Below are experts of layer 9 (counted from 0) of a mixture-of-experts language model. Rows are named router (the router's row for the expert), gate (a neuron's input weights, with its number), up (a neuron's input weights, with its number) and show model dimensions 0-127. Each number is 128 + 32 x the weight over its row's rms, rounded and kept within 0 to 255. Numbers have three digits each.
After each expert's rows: "gets" lists some tokens that make up at least twice as much of what it gets as of all text. This comes from a sample of Wikipedia text that the model never trained on. Tokens count by the router's weight.

# expert 49
router:133112123156113112111117114152171176074147152083115119088140149161124151099128130117112122170156164108121179101121100187106094175071167113149144100114111110091124121092130120114085176079103151169122096124141134169087072196152123123121181132066130158120170139101166106085124140112113157137173161137042190139147150165098069083152083091110114136119139181117153122209096086112050156152114
gate0:127106090144105111153122139167170121094139131130109108109151106105165112129147176174100146149149146165120149155128120140156100125104127153181114116120130154000159112030167154109060201151115172119131084093118077134076082166173146147090164177095130105111101141095129123076144151129177099121157114151073147126147116140117122161125097131131144141110120187107149140071064177158142181163117
up0:141220143103138180143146151125180111182159069087125125116154131146103108144110141143038178124162144165139130144151113116128134080066128120097110064138158146081145084171073143120100106085106142148105104040172124130104148114146112097110184084129118104055093086159164105083149156146113125162175123142103139116167110193094112115075127168146113160102092120147126096089122136126108100136174
gets: " \"", " '", " (", "\n", " e", " i"

# expert 57
router:120110116138145071129125132133130204073128177137102051095122185164087169090108069140108144174185160088081167094169098158116117189100143102105136154140120125086109101099149132199116194095146185157142113169149128161108155142146089139115116131134141160106129146136153108108142098132104162117136143152151122165192114181123124104119131129102062150142201158089206089151087139142078151144118
gate0:161118149091114118147085144107116178095100143092138123135142109110122000145099163177158111131140145102134185121081179129108146123107086151102130165137120089114149130145150156167175167164119207161147087129182141108106136102141162114078052198079126162122116132092170089146141149114161131173133110127115177145160130098162151138093137112128133141118160141103160097165152151130055127172205
up0:156105189138122143102186136115130136132063171130178172148116120126140083123121106196125131110127165041145157090096141174087127132113132169117095146136154185083148169124169166128189165127165150140175163166153107119124164091129088176192116204135133156125104162123174093093084125156166181159095130114119117165128164118135168163153145112138147090110170137145181075145170182095129095123161
gets: "s", "es", "ers", "ies", "ts", " people"

# expert 5
router:142120111124111089123052122151185155122148150118075126103097161186113183108171111168117060167152144098091125101090078154094126158114135089118106133132091172115109080112095125174138192074149168188163113138073205152105128163170112178154118104116136163110131125128129119083110137106155139143104163108153163147177120154128143099166139101075090130152142173059181127185124129131068129175115
gate0:130109179166079117146129141118160169087075140155090065118103163176151171154086069112164148105102158152153148093083091107114134134125146087101105169106113119131127183150070080110111101145186139116117143154148085135096201171144087163099145106182073076126104145108107169098119162079179154175141105139169132176146180123198185113105111121087107151162151081123161149159134132114154147151128
up0:164107109093130145139120123093070089164117150141177143142160118050078119099136161204136125102187145142103078117120124108127123137123105116058157079060135086106130089078133159130155111172129123078203108149126099140141129092156217061163092123057096140128159095137124108134112119145164132126154161132143139141122150118128070093099161148146100141161099177121109109140159204074121129082141
gets: "%", " m", " years", "°", " km", " mi"

# expert 1
router:171134143141098074135121115163156166119080117120083101100109143184118120088216139098129103157121142106097181088120130182089116117070162159159168091165108087068113153106179192147087159094130171201148156108104156143157119141134121135108119147110157176125167172085191084164187103099117159138189109124131142133143167129151121106098103100104113143202162164116158128146060137118131146151125
gate0:186142102150116139127033172090124112060065123122082119165144124166092128169176115125165071157107153117168139110176144137080115170141128082150165136178151162100155129094148172127118121138156157117134126148158163130115142096147064180059154168156117188118155191103119122129065118127151119143044100127087147102125165138147144152114141151110188161123106129096074169118105160151078125139146
up0:134123147117152178099082116079173115134087093128197086152082137151106113139131137151137148120104132120153152128083085129089115139101167128086169132125147147117112176085089175135163148126133153146133161143101129086119213120148095152154126087172128168212160142130169143101154083108203104096112119151162084147102106180132152189106139082079146068112115139155088135202082070164106140154174
gets: "-", "\n", "{", "N", " $", "_"

# expert 2
router:131103075171115123121096138134159172085114177097084038110181171157090134134142095128084100153161117120110130084153108157104081145111171138167132082142122094109081139069108150140132151062157183141121099111137150196099108162154088157111105138114178125139192126104136081093137122134126170116207159128126133153194126169102092105150106138113124134161159168099140183157073116127097111204127
gate0:126101172083102119091047146102154099106107131140111185101154128112155132061181179131114149139179120151130114105188157187162135102111139130168151081136116226185141115110142108167131116119127125144124108149180126150166154133095154212097165114114087100065152146115119115105143170149124139117134135095122110137164109132145137143163102114132140120128102164148084171056080075152202140137057
up0:157127096118137106154116066101153137163166116100110182094118173104142137083092126103164146093114108121101102081039146151138097154139123099102120162123087145047167141082074096135181152059112118119096158178098156175140134153087069143172094132107106068092083132102112136166198137143098159119049103112136170121109089109101112105146148131108130183138102154114120124196135165153146161122106
gets: "\n", "\n\n", " \"", "\n ", "\n   ", "\n     "

# expert 42
router:077105068097110133142094069163126112055107162138105125070185188140102128115171133145175116149172123101109127070166110153099081160126169137152117129150121098051134066099125142174126130102143128150166101122083124140101095156110109133141060147092122164105126165104151114115194156134133143188115161129155192144163098202144098156102115113099106156134160108183138134187139101106112113199140
gate0:156089078136095105140113193093114111148115079151107115129158154132150144159104145125121115127116178096130124159132060120125082051149093125092144081130048130138103123045118137141163132174158191141203119137125104120184101138102154087140096087089160121109112044073140136149177073094146179142140122129149132107115124100139076126132172098132131101131105101129151165174154104116178077076096
up0:208079131112114134152092121097151102161116052146151184109127118079094146117100147176098101154131100146110098152161142085133127104121091101160195135150041169152128152150156127137103050152117130147104112115114084115131074091188107106111116101099104102106113088128120121109132113162169113084128137091151135216155157121081133127185103140104174123104073085065106086116096147126092068132120
gets: "-", "=", ".", "See", " Votes", " 0"

# expert 25
router:128115129111068115180064057171181174100146137077089118126145137158030173082114106095098112127186112109107158093153100203110070178095118159134119077191102102108091124140157170159076129125138162118151103128167151151089114155130116141120121159124174147099175165089138098119145110062142145138200114160094131146174104127129125120125122144077112138154165146128178137152108127081138128123147
gate0:088147115072098119111165082098179156079144164129151130105099107152157139137138102116133106111052120153127106175172150097137094158095114149043121146105123135078128144132108118110121124089147136177209152178098120144122160139135145085092164135156058101103189141175129098131149198143139142148177126120182168167112124120129100126162163147037152122205114110084107129144112166175076118129139
up0:088117131123134110156153140113122165121134130110179161131148143145090104131137153134146094133076134162163159173155124151105113138161134135093125112070131143093124141101134083117068129144220113106124117133144116145111138110163092190130056146120015152087174122179134080127148126202168117241122129145130134207120132094133140139147115130121125061094118151164115107205181099128113135120130
gets: "=", "\n\n", " =", "ti", " also", "igi"